{
  "num_hidden_layers": 8,
  "hidden_size": 256,
  "n_experts": 256,
  "experts_per_token": 8,
  "d_expert": 32,
  "d_shared_expert": 0,
  "hidden_act": "swiglu",
  "moe_layers": [1, 2, 3, 4, 5, 6, 7],
  "router_score": "softmax",
  "normalize_top_k": false,
  "routed_scale": 9.64,
  "balance_loss": 0.00229,
  "balance_bias": false,
  "router_z_loss": 0.0001,
  "router_bias": true,
  "init_std_router": 0.00877,
  "lr_router": 0.00237,
  "vocab_size": 5404,
  "norm": "layernorm",
  "norm_eps": 1e-05,
  "tie_word_embeddings": false,
  "optimizer": "muon_variant",
  "learning_rate": 0.00968,
  "beta1": 0.9,
  "batch_tokens": [131072, 262144, 393216],
  "max_seq_len": 1024,
  "train_tokens": 1147000000,
  "max_steps": 4399,
  "dataset": "wikipedia_en"
}
Below are experts of layer 4 (counted from 0) of a mixture-of-experts language model. Rows are named router (the router's row for the expert), gate (a neuron's input weights, with its number), up (a neuron's input weights, with its number) and show model dimensions 0-255. Each number is 128 + 24 x the weight over its row's rms, rounded and kept within 0 to 255. Numbers have three digits each.
After each expert's rows: a language model's description of what the expert responds to; "comes after" lists some tokens at least twice as common just before its tokens as in all text. This comes from a sample of Wikipedia text that the model never trained on. Tokens count by the router's weight.

# expert 25
router:139089077156124180134139154092151156141128143093112124102116116139082091149119098102122118134106139095120148138135110131103131144121131155112125128130161096111121143182177142092105100182086162117110134160097125133135110114121143115088119116116162103128129156135140129171115108139107092149104151089118090129159139124083123149113123132157140085101116082167135141133108113128138145071117137113131138154150151110085113137108161132125139095133122152135151177145148111171155128155128095179165106165130126092106170129129128154109138153082117123211128155142096126122138124137131128162132105144145106157120125152124093128162153122098125115102156176127167119129148156124100118153124089116129121118173137115132158108142149098130131143106084112111158173138136082115160145151103127
gate1:109132121112134122124118159117138150135142131119148130128105114099150118122120155128124097114129162128114121138126107117127102132155125152148112151113123147099134105114149096092152158158138191135144162143118121155152154150113102103116146119109146119116143140116161107104152178094100083108100127155169114142197114128133114171120095193157162091078082143179108120127130082114139148084149166151148148123117131128126133123120147112099131101124130142155132172150140196145107156134116127138143136157086132122139137123087112134169106137087132118170107081114101097125121093150133121128144116144156120145092104120116126170128127157153134165098122180114119142113082176128140125090117116104169158114111091133128148113096102116132125168083112128127130145075094091151128096090081124
up1:141113107092094096192121121157132147163112113153124146150136073139140155146118126133114135144115117148145144167106166134128128085120161110100150129106096126135107153153086135182138140103103111143118079063168111135104177083109134122107173142118141162136132157132116101092110125130140110123133113153137150113134134124130133117138173084106130151152134119091132130142142138114127130189101129123107171147096143116129105136178133104184142133122111095116129107076138090138131151102110122127145149120148135090128124140111121113160130102116117174110187141173121136130158165136155144125128141116139150103089101168129095110104138110127151102139123097114148090099160089132114124140143126115138098150113191116116113121153123137107112090141116136118069119175121189174140131134110126
gate2:120137127108112133132142109157123149086147150151096143136108139122147149106116145115121149121126139084144111092132116086139079144155112144085161097116175129146158110148117081128177150158164151091167102175127167160148160152096118086101130145132106072121093124140113106148128122122145141121111138124098101118129144109141121114169146115134121159110095129137098122138083114157166151139163122082106139133104114092094158115116122164125121127130136135115148120156187134128123106144132153126106067113136134124136127111188123088120155106098081146113127080142127145167133107114145171117124160121161105120128075132125154141086167107098114130154138089137116124188116152118127114086167133101118105142119157118139116076108152140122181144104113148152114128139126126158150134092129168
up2:102120111117108124137188144149152136112130125196140105129107150122086136122103088116145163119125136124107124079109108111104167181130110160142115116132136146094151133130181099139106141132121140138119080137124116126160167118114113167127114117148163138151114084120134111174133103099115197148140125154104113093119131116089117136146122096165135135129087130151096121165109108130145131129098155106135128151101120160102165155113107112097117086137102139150157137110143098103171163145158136107132164160074142132145146136147132139110132115161137144091168101144138130167141164134130120120160090091144110157116122132128163105137084087125134159138152098113121143158108099110131133131139159103128127110121096099114168099126105130122150124120081136182186163116179104116083112116114149
Second syllable pieces inside names of people and places after a capital letter, e.g. P-ad-ang, P-ey-ton, S-my-th, Fl-in-tshire.
comes after: " C", " P", " S", " B", " F", " T"

# expert 13
router:138112093104119108165113123127170117183163105075103132094136118091101138146134143138108119163142162092159139147117153139127067128127121129081085145089125116134155095119114108098145079121104188156127143137165152147108092133122120122121087091095176143128201113154087139158157137124107127151134140095091146098133108114088146167122173133154157136116152107137153081166114113096124139107126154128132128119173161131131105088141111126145124119138101110129151156170162142148154140133139077142130096137180141136124140106092126151119139175149105109149119127191102142115157119154143104152127143118155114108122123138118123127147121104129135118132096121120136115135160153149116099161154132165095088145145112096106172102102145142145123104142115098153122106123154105116125132121133116
gate0:158156104111130108113146136131148125127116107116128105131136163142119150129129149163083143140106139095103110141107119139085137158150072119135142134088124127116081147150149132129177155088105125115144092140134169113156136172150152133089172106132143119115109135150152131124078116140183117135093156122118113135136092117150140086134141084075130104128168124162140176118103147052148161090102103116147140122087113135157107142155095128148150135138109160107112150093188110135144125127130151163139149162153124096110162161152119117163142135117127108132131122129178120132138132136123141107101091172155146095119093104192094109119142133107130140091101124139133119142133120128102118149139181117112084123118113121134092109156144155177121130106139138119151137103137087120123130126101066
up0:153141131068111121088063107120153180132091120152144158094090120105109103125067119115101140122118132121160132112142128139110124111107150155124091108125134147121142099151137111144145153149129136124087105106118138130121167129133142072128150078135181128162122106148156110141127132111098114141134137146159116114095143126133173107166137151130113105151161127162187165145081154106159138126131131132102125126182138126125108168169130154157126100117123128129110132086158133126126109128113162087114158120125116137134116121111143140130113156108134104118156115101085165115157120135133158113147097132131074142091138124154111126109125128140158107122116089088116168201159122187061130135156122146153124140131081082151126117145134138100118151118142122141086109130146134076121137157120111
gate1:120111101124120175113111144108135142134098138144127122143151148115127146134146163142097146164122136110144121153128125114104101161124121117154112097154115112113136097158173130081153143163101172181085161143086134130108134183117134106121108111133130130166114127111097161095104150127150112124089178147132120108116093136146182108143105120173077176137123131136140140150073083088092102069104108133092123124147139123145135133127101132144108124192133107108109135130136152171146147155112167110097119138105131108139147188148106131161147116131108121145108125159140114143189148129117138105082119084154110125110151093125094128127126131114103121122119106142067169138142092159147135122139141132130119108101161110134134120111135116139088111085079123142122139086143085127121168120117156
up1:121152106168108157095117101175152120114147141142147224137123113141113117118121112134077145144086134116126114105120139140145165107107144121044135136108143136100127111132162115110108129139140095069128136127140105149131136138127132102136157153083118117122130130109133163126143126123129081151117116138142115168109138126148110082100160132107082166126130127149144095087077145146158121086120127134147115105117130116101130155100116115103128190137131125145134135123108155143163090141102146112160099115181196142137124136083126155104150173128165112135090103139105128111092141126136101136117148121161211130146132108128156146130114138140144101156138118140148076147138124085113165122136165132138108106146144166107133129127104083132145158139141148164133120148091103125123104141119124
Pipe separators between cells in sports and results tables, plus dashes and scores in match lists, e.g. 2 | Silver, 5-0.
comes after: " ", " 0", ")", "%", " 1", "2"

# expert 40
router:159129071083157115149115125117153060148156107132106146132140128133115150171135139117111100140149115091177157113125135135128105112106086173100117125118146099132146121115127133091135084130116166142123134147165154128137073136186123141108119109123145110113155165122085116147121140178104130155093150085147138081144117082067129154143161103146163137070114104136150104155129106122126153131145145116153103140125167130144113109161150124119144120137089110114152162125140117140140115096125111135176141153118129093118143107146140141136143143115092155147162120182121124171153094154162122144120143125102082127123138161111128102142113103114105117159136133125138114124172146151134126167148104134100124141146153134102153126172181125162111134093118050125158126109135126122124169124097124
gate1:105134107111160104141177140186129120105089136130146120129105116131121141112119104138128155108140118131177124107085120125126144137105140134147120140126120154149156126136110148098123099112123158110099084140091082108115081088081127110144119118151140143181164083097151128071148130113085139149166118122135114149121145166140120135150086191129103154153100133118136179099122118122151120136147125132149112124164109170151153135121114146153110091120141131140139082102111119128131139124116133148134134114128198178139110153101148139148157140135154167129118164132114113104102188125105139130120150139120158115118081137125148116119105129137080124131130141143121127089135125158123148129227111109167150105133143118111119119138149197112096129124174170120102119128106091126089136119134109
up1:101160135141118123115114108146153143141129145150108100126118165151091116109118138101106130135160103170142104123088126132137202115126159095188115127169131137096121097122146121106144179139121102139099085091157117109164126179145143120115111101118084108175067167121174135144146120078139132131149128131070143119148121104091089127122162132146141123135081119143150138091156114130135092138099150114127201103077134138163099121122109125156116154130133126109137114113122137138111121123139157111132146167145155157127131147096123131116107127158162143102122128139139135161129168132142132132085146100126154091089127119113149140121126143155127138146137150152118141082140155146152121097121161111124127095135115167136110116150078169094122142083157083134119101166070147104130127143124127
gate2:145111129110101165092135129120136140140165145135148146133150121100145113122137100104099148157083125128154070132139120141090149130130132161149147112172111151131140112166158110129111123139103085152079141107146188129144140107116130103149156146141113149079154140127136173104139129151110062130146124072125132091125129158162140096130124165138137136152151116161117109145123127097152109081123144157127079127153147164119105112140111112125114132171100134136150113132082151124154151130117131140097137111144111106099160155115107173118134136115169139138134106119088128104119192145095156121113136138134130098119094148092119136124138141111127102090121085117104128180143182145173105184090094133155143127129103079144104118132124100152109097149111151124048124126119144139162120127104124
up2:135147141123111176142109094143075103138153114168114095070112135139132120108139153084096123135115127105165138114119170161108117142134138160134112129122143117121106112108158112135104138137127140125088117166135122125153090154147118142128151136090149129132132137108141151127134114122155073143149137138111160166108114105076104117115154172113138112139145131133187114138183130155149140130144149124128134135132159112138141138141108126104123124133125130129121125121154081109154176119144101134112142104122116065136167141157140121122116123134111132141133131090149123182122106129142129152162166102117079101167135170104173124166146092159115107170132157104128123082132139081053122147142158123119124134176122126116077112172104124101137123100118086090139104065108182108130164141094122
First letter or letters of a proper name split into pieces, often after of, the or a pipe, e.g. S-niolvs, B-arton, St-rikeLines.
comes after: ",", " |", " the", " of", "-", ":"

# expert 50
router:141119037118119133127114160139172114140174120109104148120139124107085127146162123122148172166102151084122159141129158162139113085094128150099129133120123105162142105143135114118108108155070159180119133154153130148116092121154122121103076081117145143105140166170112118164169109141090145167121163098130130104122119101123163137133149114143124114114127082157186111142122123146130153098130125099148108113136162085130122063119103137139146101106100107117153142146120178138161101136126099135142145125173113114097139139148122121101185154106130104158157139154127136134154101153123121178131131100106116141137159136115121149138161115119127114175134134098162109138148120128120106141163117108081114112137150119102126155139142143131112108127106079124146093086129123129149155145090123
gate0:146078088082122108101103104099140160112105138116145102106152107133118152102110129125156138119145136177113186116126109160143139093107136089140144133159165150092145162171128112100131107127116151107122109163105093113149091145141138192135119074137133153119100120183115117106098096084162133131156116135141154140071104145128154102156104142127142077135169109139165147101091164160121135100098116152119150125159106130150145147155100115127139090149168119112139120118138184144122112144135136104156137090113137123134112138136129076137143099109122115158137120137136138091150148081112134133175156104116138148112089088123173148092127149093152148124133128112123133113106122149104124159111145104086123094124107107132119101134142124122146111120103100115142161111119103157189164120157144
up0:145142084119136137102136139132136137108149107156135170137116090133149129125131125132120134119143113081132158144129137171082114134142099165121114078118097106177091098063132142152111164130137154143155105113126146126141131071106105092108129158145184133104142118085133152197137159138085119130108148096133118132181124123098134128136154175107149161105077140118115119136169140110150126156153144106107124125103140106127162125113193127103117136099088101118142152099136105129109122132124105145131128178152141112113128145111130158142139136162181129143138141103117090151129154128128114135105158108127089143101122153146143117129076129169135103109087167150150150137122112101142129111138115173157127113120155113150112136139106113130126103129149122170107118170163135117091058150095088
gate1:125117117145088151137133131152126117084157113111164152094126124144142111110111136129151121114081131157115124105098125154131098116127153129173131167117111143122125112162130114114094124113109118173138112133096111099121132165172131100127108094139121097149140134060105193075094158124139152137139138147173122131168128131158175092149095108144100150181113137114111155145106135137140118110106123118123148128146103125129145130161105113134107149128096127127131140111108152135109128163151147107150137132144085184086098159125134157124101141151128159104159133132136118153161136175124173136132098068181118146125155133155105117119149139133131136084118142146174150108102147151110202104123126116142116166107094114116137133128106138122060164134143113166128145123199115138133110137126086
up1:123090120110078136156154117137117108099104116103150135094144147160177125128133146115129083099103135142121137106124101162135119115105116152120147112168130141089150142143138138107110138143128150131135098162121108140123145137176137066143121083171131082155126153054141158078098119114143132130154129148146120149153137120143162111135118165139117125167115124125116161154135130153088147118095148109109103149145111145113180136145103125136134128133128142100143169126116134137160126119135155124147109159136048128096108157136137130119131120118168123117151156111077152133150121130105134164141114113177146137100140121148111089132134115107151132089158161161139178143091094150097111134105141143167108138120079141143114091164137117128076175142118175135093135181155100153136143132161084
Raw byte pieces of Korean, Thai, Cyrillic, Devanagari and other non-Latin text, plus spaces and dashes in empty table cells.
comes after: " |", " ", " ("

# expert 23
router:181133054166111144150151099114126090112140159144123113130150109145103098124128112161121140126125128083132120114171109150133120113112118120122119167113134102132145109146155119142121085142135140160135151122149152131126119122177129148082126128127135116127123131132109106133121127132123087158131145076139123124108128119077148145132168155117126084102139105148184108137113109118147134131103149078138099118142175099132090098104146121140147118170074148129161122115143114184150110126101116173185125089170102075105124152096103125135153170138131164175154136176110122115097107136173122171111120143126106111149108118120085084165170117147157106121106172091163125149129123140139114158124096132113086124138152120086188129136163107151114133133131099136151100125125122136138140143138139
gate0:113153149140147160126141127160114133115113148113099143163154127083150112174135118106149088121132134108115135142192110111172098097121140134125171143148115133137144090109222161110108146148146132126121102146135087123135097105115097108161130145137120145174160165133088107116139120089155117110135143147161145153123138134135118134079124117107117097114089135111119143106103119103164119124138171151119155146135117147120123139139133117090129122150132127139124118128135109106108205163124127072106117122141137134144112149160067121078083135104140128107159134107133100167155099115129124106171111105161146148119104121140129135101176112136162107140089102087112134127116122189090130119155164089140107080132093139133110115143151143169136145114140080126159164136116122117103132130095147
up0:083120078120148132137208132159134148119168130134148118106132107093140079134146129060169129138108125134135111120153097089116133103147123159132156132140078163132089112136164122121146115111151102128114141155128094134101138120156106102127153122138151058143132167143095113109137087099141118167123089120145135137124115157093131071086135143135151123129132139117145148141105135116118132147088157146148142096139114141107126127110084127134114079104151129141150128132167117137134156179116131114108126106170135079110141137155084184154111108148164118112178135098169096156158131113152164150126135139110113134142109152117107118174098114108106113115136130114121110096140140138117157123098143098125113061102086100150110127146108140184126130142138123121132143130080169119134116115132144
gate1:128120159129092095105148136147105149164093119129147111108169157145152146161133130085139120137138112130119119166147106124136156148093118097130199158116107113129100117127124165109067130113121121117097131110145112128103166129147155079133091123117137138124099153135143090117147115098133143119149117098142086114069140135160132169149176102099142118122162128133128107132130168130134125101127108125156149094150107176140127110164134142136129141117161120126144112135137116130121109110103135131110131148139141166096136134137115178116079150104145141169113178112157148105103130161086147135153116138100152127095099090158151114030133089155063124103104123164130099142133129165126170180158135109152112155142143115112115140094113099141104127129117156128117127143105098141134118089126164
up1:105133126151113117165157125119141131149136169104138138121117105121146103189128125143179148123076127108153144107131074134149155097160142129097144143107141133071100153125102148098119153143117138136125142105105132121171041128146143117129147109119094121114112152135178112146108134181114069141113171137146118148106112149155122132091139137112155117122151122138137125144135116150143144083089149130140150109131122165138102135116134144150134112140103123115136141109108140119124147121149116092168086152131160101132148115099124109119142114136146161102095101112098144154138122177158119098110100126182106119105107084112093101202072120104159108111148123101110154132153132090113090163135129099135123154154131172091137144115117105107141153115107141089085171154132120154148096143127155
Single capital letters or first pieces starting names, acronyms and transliterated words, often after hyphens or "al-", as in Al-Cup, al-Qaeda, MLB, WWJB.
comes after: "-", " (", " \"", " S", "==", " A"

# expert 28
router:163108115130102140146130155100146104145166124113097164117150119102105145183168131142104122177093149095156141148156132154103102124113120133104094128118178093135174080137157116126126150145108146173150177126167144151103122143144133104125117118107127097104148122159125112133165130139120104137131149116122099093137098084122132141114155084147117137107145128134156093146093118084105146114110117102139113149176150115120138056118107130141140081124110079111150136155172133122191148091106080144138106156147114124103129136124090130111138169113081141133153131136150156167184087102148136130142103110106114122138138122110123120150148115155134132158143118126138076106128177142129112170160131097122084109140111114110138118148162168143139110126141126126116139077111121111126153143081112
gate1:121150129114161150125152085092137141131099146115128118167140126126097134125165145108150147105166150109133110086083105112129104119134124146110153111142128117116134129151158132121108132128110128151119119125132120169121145106156084136124141125142142123136156158082125138129142138139142138133154108134073143112152054147129124104135095104114075134116142112112168130161120123126162139072148169143135100135097129115175157144127149136174118172153131122112135123155131107117146128147115142090149144106163160157109136117139117088147144135122161127134171126127142081110077104138137064141090148126077127124114137142140154056161187122098130137141163170132072109167107106129087144109159113149147085125134137141122121136053161085126108130145134081143147128146149154099135111135105108
up1:132133120093112100136129136155116179103107111129131115191133127188127108133121132185101122143126100138122129130106138094109103119105095122120123143146123062132129115144109167130134135156125118131088141136123131179086096175143128136147179134128109149104153141187111140147125105139140116138085104119148077073148137162123130164166119151101122155133153125119106093152101103130124123128094142121135186142150122101143132174206142133139126119133115144117114157109164141126065124129126124143138103120130116125151126105109128143123120122138089103119150136116111085126116054137134157145129132161119165147095116159135082099093128129159112159100152113142150111132129114115153156115163124134132152173095146096091145118088130155121133101147081096110145121164119130126109127135112182
gate2:159131126102155111127102154101106149101149111125112141147111074084097152127120120173168196083107165176138125085113071083170129153122139161129132128141107144094139158141132143158102143125110099155121156126085154111152121147142149120088088132163128139146165124125149143130077118140111138120148123137105115093110136120130113137139123136109129146141123133130117147126119100088147141071110085099139150126112119113123118167147127126111173149109142156073145113118085081125099097136116125133101137091119134125145123130141157153149130168116136151132173127130147140121146109136109140139115145170107116130119160146131128143135127123107146141139138155115147115151134129139176090090110109144122169129170124170117122119135097146041198101149156139126113105145160138129064150125137147
up2:110143102102140102102122118131119177146139145133129154145144133098134110155111151108094101167106090105110153146155128180100115094124131099125124131125170105110108156109093094153085147140128162107175123180125107185105121073129113149159148099105111132127111108144101092115130189149137099141135117144103102143139114154131159126140134111140148131115119121126137182143116136158111101144145118145084088171177146177145137114147143117065115110126115087127132120132137175134136129114084114115137121163174160131109135124095129082118140096110156128139125148146100121153141108132144141141087134131140089176124164095102086084129118132124148121105116092165160085127141149119135149174135127116140125131062085109129119157136122142181112139125139169148106151117123121128151117131117102
Conjunctions and relative words opening a clause in prose, especially that after argued, view or conclusion, plus where, when, because, which.
comes after: ",", " that", "ing", "ed", " said", "s"

# expert 12
router:144110108109120136151151153127142102144162155101139124123135080138126122148160162117123150135112165126129111139146156113092115152083120130129123155108113123170122116138157106108166102147103176139133143111157140135106117129131125127087123113105151131100188128148135138158153111149124085164122156085113119100160106101085131132124159119161114139061152114151134096158103111115124136114095147128163113109146182108142101115147068119128146127155132115110145129146166144135141117098081043143135143134126152119075127113101071143145138136137131129156119146138091143131137098106166125159132127091133095085137094143101168097180148091154146123165135159130116117129155157134122139169117075140126107130192146109105125113118159155141138101116129126111103100082155124137122159141114137
gate0:164185119137118108114151140107165138106099148138071150136075137151130142124152094144133138127111125200112127112101153116154115128164086140113143132127140162106130121143139129124110151131112134104175156096121094111137085113154130140149154138120143143137142138113147181191121160133112171127113135136103149110139116116143132128059153161149155073173153129127121145153119139082138112156109062151049181113152108160155136130123182128151138124134149123102112132098126101113134089137139164139121094136131074107122145123127107104108137111111134107129133101126102153125139129113150133117156124111118102130166138128151134137085081126074084138157119120085159117141132129102132109143121128129100137164115124092127125090123131113111150129145079145141135139133119139112176086141147115
up0:120120138145149116105112126125138127140110167126158123153122168124097118117102132146158121134153134112149188152132105113141131086124146130120129117109102117174145170091147082139121130132151157135130117137125109177110128138142119120128128114155126135116104114111135096113115137121130159135126130143154130079158093104132122171139121114158118139082075125125139129141149125144085128139114138106149101156070140147111141103129138120145135083142118157153145166158120141093178095154076123104132135156140205123139100135117111107042131116094120123126143126166118118179148119122124150143128083089147154116116142112113150171129129159186140143145160108130124112105147105150104164133142160145131151065134083159145152178111139128113165172087134104103099129109121084112102118162165105
gate1:177109133165114201102136097116120142134087106188113144127109144132128118121148121140154142170108119100123116117065163106123080127131140123113150176106147140135142080087155123141113118146138169115105119158159098102172063160149121144149112128118140116130148143102075130103126121136120095148126147132136126180090109142147131099136130169151110189122118131133127181152146130114173120106089085119140091130125085130139139144076104130118124135158135095087112156104117114116160152073128159116120116148113097132111157155129149125165132129148135116136143115116171103092142156141099112141153135101112105105117104114142110111121093142077116138145164138134144147144112111148075116143120147113132122115152101131165126111110162099097127169108151113113129102168126160136123127127153111
up1:109189136123125152084090119122147106114162141091140132154171202112112109156109100112081074121149155155144173169184103143155129131151105127141119084149084122127124151156127117122121171162127116141141120112100084076109154130113137113092144138133139160115099140113142120132147123144111153110157124146136117065154135130131139143104089099124103130130075121132140073143095105134120120131150128152140144146111152137113129096151134125127124144118127138107147077152093133130115075189095134140122160090125121126159111135153118120080141121120115154121110163136101125115134129114150147139122181140175164131118128143099131135124170120151183100082109122126102146126136147127117135120138083079120122108151157127125117153122100124133150088132112154172082107124159107139110138135115147
Place and time prepositions like in, at, on, during, near, and the following the, especially in location phrases such as "Location in Guilford County".
comes after: " in", " at", " of", " located", " on", " Location"

# expert 29
router:142094104136096089144117135142144116139145142128119156124136099081091136123167149125117134185120197079143135119142111152097077143140100134127142124111125079173138121151132142123137137156126183160133135126174143141100120125154142114118139097117158101084144155158117147161139078168130120170093128148105133096106131081094124109087128091166140119118139106149180111137095100105146169114091151111137172150110123092124115106110130141111173122151105105079157115161174131140137137091107126160143087141144139114127153137128084118134135145114101164134115154122097154141163092157167117168124143089135142119140117134086098106146157096133136123137126116122121111116144151146162121140119112155109088099145125106111145118142155152115173116136109122133100105081148114120168160108121128
gate1:132106118151106111126119106160152168099149111116118092100128119137160121141149149172131127149110093148128152143157158098108063114142165114130114110154120143122116149151105101173115163114126116124229121150113129150105098143106110135123144140096128133112133158105145173150121126137134150126100117108108104161128118119124128133123141165142097154133147135118117156124122116088130115114105132125166175155144126118148158105068115114155127114133088145134109155128142119143161129144085138108135114137090104134110124088136096114106137120141086174132121181122072144118174088162169127145127133116119163145127100146157104137094097151179114124176102126107093097129135125112145138152131133158105148159084105099150143127128096128125156132148148095129114063097123129148071082120159114
up1:118157122118146116160133160124141121119140126161145145132131109141125117138115140126089151100077128127116165118095123152100150136125149117125153148136169132112119122149154158079103117143138179135124149123115168184156146089120105115161091112133143170152144115128116121103081087130121098126101115120157135125151119149139146069166099101176131163153115115141152179177133090100104164147103116124123121135080127069123097123187142119140127155178106114083123148101142113110129112136142115147120128118117142091134086090132178123147125147140133119119129120123094096136092147098167131136155164137193093113116122133127148122125128121165161128120161154106109113119090174108137146113124116105106115180132108089146144127157143105136112101118078136103126122107138178098162146137157157
gate2:140156129116164098148082087123114150165138116138132115131170107147141140081149140127160108099067105127135148155115145150159115124127104093109137174076115142155087169154135132062143120152121143129115128122127165095122108118128105147101117138076129167120095152109082147135115131145096095158130143147060159140132126087133137117123127099121149120153167128156150072121127114144098123160146142100166117131123103099118119160133158126154120136115116133126115157056144141104115115130119133128154147140089125139146121122097193183142127137124098135135130123127127147164097112108120090118062106217129165083132124132143170141124130143131123122121121124159110133132135133111141166078078110140130122129127144162121126170138127119140125126109113150107119144119145129151147136110133110
up2:096117132140122175102128162134169096167122116107122106140111191133086104107115120110086143134104106166110083110146105133156151141112204139120127160115143110088205090116143122089120106147095140079112123127091146116153154139172116075141145097174118124166115107179082118084115084107116082142129137129128137122173128122124121132136173126127128127109095128108130164112205107082102136119138127133142090115123148149104110159122126142170131112124119154135104157117148126133164150128154116134119097121133102117083096133148107129131122102127119115124129165155171157135146120123174177151141114136151110168122101096077096105154125131135094155140127127120130133141122103133114129126148123145142124093128141116117163117128115139129108139124142120116136120154113176155102129129158133
Linking verbs, auxiliaries and "with" right after a clause or subject, such as was, were, had, has, and "with" starting add-on phrases.
comes after: ",", " there", " he", " it", " to", " they"

# expert 18
router:126138096145109137153126139150157103144147135124105143128104075120104124117150148158104157184128188112140149131131139133114114121122106163059137147103125113124127103144119101128133084125094167169121155157132143137129093093165140132081118082092129128105189140160100119151158128147103140149141146051116117092115078122114113118093134103121122099103139084175149090143114097123121163135154150123161122133115170122118126095119123122143159108124092118132171159156178143148143109122129057158134122128149139116119133130137125134110152179144101119164152137162098149124114089180135105143119136125138117141170136157094116150151138129138115105158100133117104101142175161114128099156129088146079093130126128138112159138135138147150130103133129091152115122111138123126110139120091112
gate0:133131125107098094120100156153031133136153114095153130193189078176112131105141138122133126106124162116122111124110100139160157137116142144127167118120130085143133152122105082136129133123102142117105139085110202137177163127155131100150172133121100125103113180147158144146071149092124146138129144110121133127115141133148109124126147113155180106110088113139134106108094120119112143171128140145127099117115140123107124144117156138124101110173119149139130139111133152114156164147143168131108139079139107141122116102105158130115119129145159136116078150120109166116130143068123150146170131154154147107133114127173124125126123133181155113176124118106141159109118118116102101114102141156116126106127129085133139160133119120151112108136129141147119077137119107111125133141108193
up0:137102109149138149115151120126134163165107124133133145074113155122111126110145123134069120124130120129154136129137152134125076073118140091131094151147138150115112144128153160164134139128123096163143149108134067146107165155119126114148118139093113112145123083133144105148194137154153119130106108147147073089190164097142132199108148137128103129105133138147096132141163133087146124084119104118103155135123113146157136116148086120144154115067111091127136120152131086159114107073118131123137126165118134092135138171118111134107143106138107119141160134149119104116151126117123141129138118096159118133066107140123145150132101130095103153107142153117120130134143182124148175116189118091122152136075083109149126145139142128139077139144138120102131122098162138099120104148127101
gate1:117121118097159100127155120158112178105131151155158125126145145121118115147119110128179163158095088138140109116111167123144176128137097128137156142126102114116121137126128135122111090149134086137178123099153138095113140090141109143137152108163138128116111140094100169104144118167129169146143137136149140164093080133140166155122099150111095139160156114137117173103082119088049133094106055129110142123148119138128147132183154127121134150118167112139132104134146124110084108151127140133151168123174131133118130159145149134141108126168136107129073099142109085114102158161123121154092150158118139128104068138171157116131109137112144105138127121166110121101108135107137150158103100143121128105165152102091085141134152131123161178140129138143156137111157156132120128130144133
up1:111160166158130123137111134124116088135125123162134085147111122116151142129157123161083142091126126144136153119149148135123141136106158152134125122107108150148144103121130115136106120140154108100116128124114133091180140133098124191090130138172169135126137143127165117103100119163115108120140148146108124128153142106150034132114175141152107106123127138168134142133162124095168117134164123127160105140108126131090085131122054121124128117144120153151111099091123152147133164141141153163099153100073111150134111121123106143124138149090153124128201135093155117148109116177139099095103120112139121121146121121126075126147134120132114125078148138166128117148162116086104138088125102084092114153047135105103140161106137115100126073122141136141138159131116112121155125133138135
Pipe characters between cells of numeric tables of votes, stats and results, plus semicolons and percent signs after figures.
comes after: " ", " 0", "%", "0", ")", " 1"

# expert 31
router:165130109125122112165127159140155130148126159144110148128155124144087132163148153134132110138125189105153122142166126133103124118095069140096147156107141098166110146125139092085158143134125150153123166137152152127125110125163140134081124128131120114102145141143097128139144122126080090136084156122089140115140106092075147136103177109125131133075138123151138065137086101116133161116113154107158117141121178101127103094121119118086160120136123160128144141133141131138176120104111121145130121113138131123090135161130112133130146162134087120131119156125095139151160114119131131135116114119119124097160160147127132125108115090124120136198126142113151101119155134149133138158131099166121108122157106116076160123132145142166188085141135076124130053077149095136159145138084115
gate0:090144119135127096120142108139158129136150124151147143127143083153113127120175128131138156105082132128103097087137114116132108120115162097072122122126145098157148116151097162153107150122121147126110109115108126122077158169145151107118122126141160143078131142198096147117145094121135150129146124130125152112141125125139119099125096148144132093156157128133126164150081148076102137153135151121135095175136121133153109129100134114118133120139131120122151054079117127107106147130144164116133121156121095098110119142123166061180134123103116133121132141124148137138111074122154142122165105116122095138097140164135134132135115145111112114128111130126116162138105152153139122084137136097140120057095191140160143112111127158126071125122108082140130114186153131137150119200147104
up0:130103140107118095090147143116112125119128125148137103128142086126114149099150107070138140101113130140128123037104119127167177142150153112136158133086123091149110169139112170099146129120139145135101114108085102119105107148125155159171114151121101104097137137123102163127116097118145134128105119140103143117151163145078099129097080119118118137147147124115086130109091122124107126147144126144104146156082162136147132170154146131129134169167117173101141076107089144131113146103128145107159150159101172148086139124087134099161105150139121116133142127132135130085113186116112109135134081132133134151144136130128154139122107156141123157158110162111106146123101136131083111159120178127132116152103134104169093132132128116141123155200119155153085155124162111158105139139130106
gate1:141124135155126177068111092140122120182078111149108158164154129121107098118126141106139145125112121083149138174113119126119121095085114145162117120129138106140178127145168127166099173122111150123172149121133098118153112112135125108041125129155187149164141127102107184157182127132143120130159115124133100138140112111151159146151156136124145163133088135123122144151087119143109123125129131134124155169136126080127161095115119118122112106105112068134142163117104170141124130131143163126129115115107168119130109198120097124091138100153115161129142141106134106111182140093159118128106138110159139113147114159134132092098116142113137129134185116144072125136099122136128138097141095112117130143125135142110121138123116139121113097163142091094122107155161089135112132112132151
up1:154156134147095164127128137088180111096113121112092102131140130104134100110131089128084134137188153118134104143123121148136108169144158101104055127123155152140122107110075116106111140133121134121124129140103110120102136105091136106136123128119169122077185148097119156080105100138144145118113144127152100134154137114142111102115143103181108118159125116127148127127157142122068128135130142121159143113152135158137136102146094118148154109092115172131145094130088122117144107102130125112104155120185119117150132119119129100076113109116165158131141118136145110111151139138111140118147152075106112108133126166098143105149158145129055137108126178153132156140140144113119064183156114120141149131156185139121127140142128113132091145185118135155130161157150167128161124138115121
Determiners like the, a, his, their before nouns, mostly after prepositions in battle, shipwreck and military history text, e.g. in the North Sea.
comes after: " of", " in", " to", " on", " from", " with"